Experts of a small language model.
Size: 11 layers, width 160, vocabulary 8192, 35.8M parameters.
Below are experts of layer 3 (counted from 0) of a mixture-of-experts language model. Rows are named router (the router's row for the expert), down (a neuron's output weights, with its number) and show model dimensions 0-159. Each number is 500 + 25 x the weight over its row's rms, rounded and kept within 0 to 999. Numbers have three digits each.
Before each expert's rows: "raises" lists some tokens whose logits its average output raises strongly, later layers aside. This comes from a sample of Wikipedia text that the model never trained on.

# expert 9
raises: "at", "om", "ier", "is", "on"
router:489497476485498491531532519503512540486473512520517535512499462479465515521461500517507499505507476466465466490523488549532508539505520509522481464541477455461496491523514513527588533536476529474465474506466520483504509506526493503538516479474510511520498507476478526510520534477476527520463517485512490454485494552544483461481484497552458483513517497503493457483499504489489502537502540472522487491504527485479522486462508553488466508523496496524507501506480472476467471447493526
down0:450511499511495466546491498505472525477507523461500493450483498513521521484484503505515495520508529460481487529471519486493463525478518541507478518494520514449517480475546483481453543489494524485495498494545497480491502504498508534516468490477508531510480475459519510528527511462560511476534508512511524564474512502515495482474483473557493500486495520565547505507498478479481512482556495532481520508501454500496456504525532458516521541496490497461493477517473490484508477442519494
down1:508506510477497451494468488527483492519450503476465487497560488500531522544485542492494486495506467513501492493487486491509475513526538500506499535495527445510481508505503530498500501515546508483475557496441514527486452504470509526482496466528474497494505496462443505461476566466545493544461488474493504485478494509440512511502498505487548508475507510496525497526516467510478484528481483485451482516458481478493501473483519463534454465499523490507542479496502466530499503484525492
down2:509458510506458524477488470529459504492483492500493471473448465500510484543483528519531515490513478517476551528497485476494452513484501516515453466510500524510523474545490467563488439501469472532486510473496471450475535514518471465493469561477535510484490519483523534497484492497492495461472495449511514511495542498503486507489509489520487507492505516503502500509513505501461472530468492535519513486505535542492473485506467515498516501524551468527471481522545547480526497476486514
down3:486508521518521490510492536514508454504500473497536531517505528512496532488506494530444499514496515552581485502490508495514527500524485498506460513517534534456500483525485486513494492497474476490448528491534487506493505544472513514509486536449545525512460460503517528532535507496522539528533515528492521490503471483465515459503492513496511472476481492529505444464479509495501485528484539511499555483510464480478536501496506511513489524448478493523472469503506549521497567511524518
down4:528503504450517503462543520449478523519524483473498517509513476506495489503483474560470518479474477525496554501512541483464493495493537516517483481482524543502494535517515534477530491474510512502513476501548494485514446478426468516479522493480492538514523502522472487526555547490497504520507515475473543493491497525550492512501527546506450476524530507466499491486505549503506484513468532498511508488527494523488527507490534494473465466533485479523502528462523478520483531518487495
down5:458497516490542517507473513493465500495496520524525531494476492468511523505507518547520554525478448491487524491534479490558540511475508523494496478520497531493515476519508497499467508514509492446521507525531561502512529515471521512510517547495501456515479472511474490505544515484499537529509471457548486512540484515507495463481521512497491493519506461502513516488533480542503534523518501531525503492456576486482500519496472492462476506526547496520506525430493500507475497459501511
down6:499475472505537498513462490514494516506518522556559500475486460500520515478524504436448462481548485486527510521484479535484475497549498502455550478491487487495494509498572501502471532537537507536538504486481505473540537510532444471482503515520491520541474525512457517499511469510516517469483503464489499500520519501493525466485521516548522531490532490506498506512476456527529497505556538487495538505519465498491512479533470470492518496509491494482502488502485515495501502499500535
down7:524469514514474506452486555473507526462480519493462464491446508449516514495489509470489490519497527467496532550507537500502461513552455501497492532495508560487542523462503522460497466474501468493542514493487499534526508503549499475500495473521507516506518494504500468510468494490506508498532525510517549504498512541484467543539504471533498510501515512486510479482528503491450532467536486489483476516558460524506518513456487512529525475493481481535483459508481491471483513507520500
down8:468491488510496497497507508520499500524499488490499513509536492515508512497584518503551527521472469508544477518514476523490520566478445515518478492491512540515494520483507511488496500528466471515506482448551513527498538487476488459508519556514488546470502504508488515497545504528453510467519522503550532497484492511474479521491513544478482489464522522488471554483496531516524488522530538471468464536528452481533486510465498524481479525509512488532495491493503509509478475482461471
down9:477486481490480517508495459545482533454454538505464476535511500481473528515499502455526515508477508466471500513500465466441502496507515504499477505495538485496451501504527521513463493496534474476546527492520419524465524470504522469542488481443519541538522479458482515539500481524506548496475518465515479518521506481500494482500489538455526526468499532496530505491475550487486496512456463545490488486527509498520488499514504487507474481510501514496485480553489499496496496497490507
down10:505525464490437531482520464463496475488517468496476480535498466514496489521528530509499516514493519456467515449436499504500498503493529500505481535472465536485497521497482476516478530498499507527516552480475517512481514492510565471508490499497479482479526549480474520465535483520514507500478479525468536491494490471544494479502511485509490452547509529478514486505532470464495489503458520461465509518504455502510551474494463473499497475511515494517520459565509504529543488477503499
down11:474518510488531458467489447493495500521496518514470465490477498483521527523445518490490467498499520528513510529518501526505520500494505543537498474525542486501535495487464509458469498507483482517544484518511535465506503520525483501524550506542521484504499516484496479466528480468462551496512482488554536511527508476454473475465519502502525500550512525507493501521548444501476488465494501461483480521476482467514522499443533533493465512513492469509507496488551525505529510458517461
down12:499517505499476514501463499502495513490494505469488484547509537493506510523507503533527520470461545500457525507466498502497523543521508515524502522537506472481503493497502496538481532496502491504476491544471501481541451524484524550506514489502501472497476528436533496494512504490461537490534459523510490445530489518505470555493506506509546463459474556515530481501542541483556526482462498524490500527507507486499509492509465482511467445536488492483477552483540497497516492469470499
down13:475492524498522521509516495529453495505460485463490479493510478513463483489527529488511534479474488498468547530532536546470502426489547542480494512513505558482542507539486512502494485522465470524503509546526495541507464498480503515502489546493520552503479515460522506493523497453482446489513502463508488524507505508552494507486492490474463520507507518524488505529488517475515483469523527503551484483524531480492525506477495485490527505506493454483448525505477491495497520484512442
down14:539465540506537489537502503470523418502509523456482515539548492480521534481484505493513489527455523520531489509459495509498507495546451493514485473540475487541492521515529511495515516495532537444521459494528491489502475497457476503476478532490534497481494476525498508520509533478406494551477470486468470489527526517511495479520489465519468490491492521499496488488494487519480469510480475502544473511501516491500464475515517507505537462497469479485502499478495518505500475510469500
down15:504492508479449472510482514517463510531540481514485500530487485514507498473523505460515522485518513476526523480517527486471507529505499494504493488482501501521493502481493531514490487542478491558529479457469516507530443511482456443545516444524517500539466491476550505512507496504484489450470464488526467497508499527476508521511474470509490556475537495512517481497502482540481491463502463481524502485536452460464524499496482565466492503502503493505488495469532489539486516462454482
down16:543548516466512504480490521500531507500451461520487457504514496511508497514491520520537538532499526526525516479479486488521498512491546447461477484539509477509492484466457465509474493498514483498515530462469533500475477463513511485487411485488503485537493518528489487493499495492512474511489559505499488507497494535456517541472490509471516520479506455495487513517549515461532517511519486485503544491493519501475474489500477506496527485511519527551473472504488511539463570499484471
down17:505507509458471456464558468505468501540524479484527488531485507507524447534525475508502507528508502484525499522512489478503484494523492502478490511510483501507540484490505545455510506499558524515490521476495462481483509495470496496453530467524499483525508496510525493553495532511490494512535522530472520478511544515500517472518523495484498521509512482520518479526477532511532481525496491492521548512469478497543451463546492538534544502507496476484502495453553489471452564477484530
down18:505471511474546532468480508486478455488501466517495528496504510496515503512468542479522483490483471497465541502471499519511491463482516519523455490530493549507487500518535532487470539543473495518506504451493527484518480489501473539517493493491508536461508456458453462526498453530473504546535521502477540506464476487523481427478486463451530509514445498495490497482475488515492468474473538517486516485538521488511489516499502531485521493504495456474497520524501539499519494473483491
down19:475460475493497485470503473513489561490522486496555525494464471469500480458497526516499505511505502514475492537555506489483517520483464548493499485532502543478485470515507478507457517496476481506496469449465509476512541484517518488504512460524465514534507504515492517461498493487428489516516514480488554486451481500456538486521500504436488490508469508540512491476479530492546481525498508484490508553533491507502518535495500516531502530499506494512520478516449516524528501478448518
down20:532520558542517481478479498499531500510516524544479516507468508488457472493464490520460491508523497509494535472544512519497502485474508499521552527545501504492537533493495495535523508520485486507463510470522486487477472456500446530515467517545496516495456531509462517523503562499502520519457533481502488517522517517527501478530514459514523492514521495523517531517484462517478483537516513510509513498485530494480493479513516543468487509427495511550483490472521514490429476506518503
down21:494508510492480489527508520525452519542486487522530462470543481484517505529476491473527491484510490532534477520475506488481525506544460535508458456507485468494495471517547501474537478535509546522544516532515487530511541505519494469463524469524486549486485479475469474501459488488497504475494488497492515482522475536477476485524521550507477514497495513524502457472438474519533495471505516513460518547517488501464493504515524503508556493507529525471532544493503515518519499483474542
down22:494470472506517512448491488505483493490485497482497539518489465480559495506481487519437515534478475500470510517499518508459457484526470493534444496516493467497495496509505461527500475491489507490519505514476445511535531508533506493470553515540484500475527499501455511502466511486496474509489427530463501473462503479516539479499482490505472487519525521492433520496503511448469494538466496490457471488467500476494500521463494481476570517509502507490483504518468521467486505496501473
down23:517469491496496483460475534498507517472486515508506508477516454489477499541501469497508502506472555467463463465512508527522500501474465484504530528523480492521512498522445536501493502515559443478513524485499559492510504482470499517527484532510489473494476485582481541514471509485486503534537528511493493505524448491511447477490500454499455545497520507492455454480477491475513552487459506461494502514506473503507474533519493482518494502500510512500518511506515468521525522519477531
down24:527492499502506488494498517547530475488512526488497491516525476514494492532557522518502489511525542509484477498520485537502514483510531505504479490477548497480507471494503517518522506496497476503507524485481468528464484511476500475493550477513527520493488495477462439463502467459513478469540493516519530505552511527502508500521499477436469517489516574529489507475552571484525534496449519535510475546502479474525493546501479521472507487496525512504513496480496530494540514464504446
down25:495541491517510509509540490456449448555501476481475498484535505505514532490514475494523529528532473460525524488452460518498499493523522528494471474515495477506519496511506536508472534488518506524514463513467495514441490506492488475482528503511505497532541490487488507520495530492521495519477476486461526501456487505531489482471535504533501494497488540474479504497497552467458473477459525516514541512504461484490494493519511454510477556448450458528481485502487483498511477543510539
down26:490485534470506498526506516476542474551500501498516508521508547499510508500500469499468496497460510481491501436506539491495493499490519491499456507515537499513523533487548501493445522501532495522452491486488519483520506523483474553486506481502477513518564493518540486520503493495532423481502558471470520527473509547513500478449466482463466499522504479557498500504530499519493481528500502517462534536497520525527480500506462482503456500515500532490495526541519507515479468471514485
down27:510501478518516488473551499489498504515465479493501494538507470515473512466462496486514524521527494492464485473533490489561536508456508488498517474523497476504491498509531502468512467484515472518501524524490491495488529487546535477551469471486541496449485510528493488516495487456497469498485462489488554500485492499488505520518462465505502482478490470479462478497512547540510488545487521523461448533496540515466487498507478543496450537475509496502508494506514526445496466546495436
down28:475499524490539544477443526544534470488474477492499521538520509476512526519476507474442468507470483512527498518450492483533510505517479508521505518532510506549509512511534512466438450489491458523505509487484484494509498482501491520514468530512524530541540460499484499469494505482505474498495530520504484505510498511494530529472469492485519475490468500495512482512505514540442506442484493513496511468499461505507455481445492478491433486503528507459498522483504482514459511534491543
down29:513445563522487488477505490512458490492492489495466522524499512508466509503487499487445478482512509535480507519498492469505513479498476530532506533529483470477470522506568504548533512420466506484529495497522502511434468479512484520470495457461497504499488536494481515467492453472532481487480455485509486509466493530503509468495448528485512526502475512472506496545515556504518497463479504525506495482522484502487511470468497489502501451469493482510517515499499523510464539512510464
down30:514484511485486474487510452501509538481455504475485527469528527471470512537560448522486458511490522521504481533523510488555455542537489482498468500520521504485523467484489524505492480490461506530518455494464537503531519472550499487492528473424516532486512498525471478510496532480512496525529475506465477507490515516492511528527435511494488506503490500482506519517439514487507492512478501531504469533513458513534532475494533499470492463504510496500555493485487526496495498530507481
down31:536493503519473478495503527473490503426515519508511489472508491468476545487489473510481498474502478528508494522469533502518514504469490506512533480563529504509525519502513506476459512530496524488493444486489482463530495515489484486481495511513514458540525470512501505475451507485492551468525464528490482520462534455454510535540523517538514481495479507496491449492541484443482483453518458493504499490500475508482483443505502475473466473473476524507491441507488507500541496515489495
down32:443514498517472500492512470477471532519505506503572536458477539530453494500470519504479493507537461502498504520480518481547473484489480528493494469507502518479502497484521477484431478454462475459496481532524480502455517466509489492492523504527496536523518518498493499516507448464517507478496532506489514496527530511536487534495504471530534504480531516534514525504477503480517517573509511534447501481483497473499504488485475501495508497465484486551534464520484506504529467541487527
down33:475481504525506479502494459492499494466476496515482505479468459475487457481483556463509544493535531499484557488499535465481476537481515539498421506513474477520549544461509475503570503482495477543519482512479476524490475532490473494492498457508535519478488491497562510504489485485501470519504502486493488489488480504522465531488508474511538528516479512495497522517548462507482486505446524517523525463508462527516505528499505520503526481520506508463488521472488464526505465501493516
down34:476511489526519497533525485500522483529493502531500526508509516482493538482511442466532515507492481455481562478519466499520490506505542515494466436502511511493515496528545515514514488488497472509518486485516485479497546498502468501533490515530485507494543458516518503480471479472457456545517507456481449485488485552509552534494510424479556486510472491469481486491513522500518507463529470494462466483489508516500484511520500531512524488485510519475526534496511458543483484496516518
down35:481464514468443490478514498513485527506471463486501485469515497452469479493506555493484508550515482498501504492508498452510448443473485509541482456526491486502521503465507503501487467500461467499507523463517453484447494489510479501506513493458520509489521491476488502487528490494530500527508463499489504510501450485471495510528530501543492494563475504476470488521516529525493486509508512503503537559491484531518524512515538482461483491492481562474523559524473504486503486552522506
down36:514493518520549440491479501507470508488494553490555507465472509455531498488500510523489515507495501528516505508509525485486484532486497482483445484466494481504512464477491478496521480533516510527509540488492509571517507522521465529488568484535484520484520477506549471533490504518524530460456472522496511494474480495470506500499487478492505497521506511486491499490432518457529510508519529515493517515476451455473538533523515507477488505545447508478534522509498524473456518498483525
down37:509490491494513532517500498491523578500521509538498476486525488519519489490487497498483498462531496533491537483463477459527538525508504478496515512549538489522501517510525490486536480508520494496488506457476518534528489458535500514526506511498539508524480535508504461495526516505461547519551435479490533481504483516482515514526507485487535447452499527526505479496487491562511505483501436483452530518506481478525504496507495515506492548514518476490492488490504424502482464472524490
down38:539497524483498584482498519526470496535501530465481525502512512439510535512521460525510501496467492470532526508516513457475512460545523515513484481501518518496493485523506493517488520494469493527473497527531493520514508489538550466464507477514487548507513469486484484519530484508450501518480510514450515498485494517502487506560507534510502501498519513472480480537488504528529499520428466487491502460511479504521523493497541488508543479487503517540474463478459492500472538460509531
down39:533511513495502493551482495469467447465523496515470485473542497498470509511549460463467512495479505509473517482479456506491519488495487515548493487462486481545500477517541517505511550513523542502468454518500519498493522494428524502539502507502533482508509463520511480519458499469491510479452503486496489505495547494512497458499510524499476481517466469460506551498452486509510502493472499488462488495484502437508523525516542500490463495492495517439486520499478478494511458505480471
down40:539514468494533506529507501462489426507526481479509508503496506481480477506497483496467490499506505493559514482529482477454500494482507450504504546441497527527496526546489474488498537476463495494502528519510440505508459543508511451439477491550464489500498532503503511482545469476507521510524522525508531499496516506504495514460527530484544513536488516507534502484511515511454479484478496499540489482511450484483459496482476495513505507499501487496467507444500512480491537474478453
down41:483520501515498470487524495457470496507485466523495509505474533527549511487523532494514482476461430533490511544492504492480540555471473543496472503495524505506520502473510546519512518439495496515441482533514442507474486488526480499493511480484524453484517474512519487522517472500496535486489461480517493512482521496471505473497512515496506496471509536455498496499550522501505513466512504541502504527503468459511511514522559485519486511513477514475516476486443503472540497554457501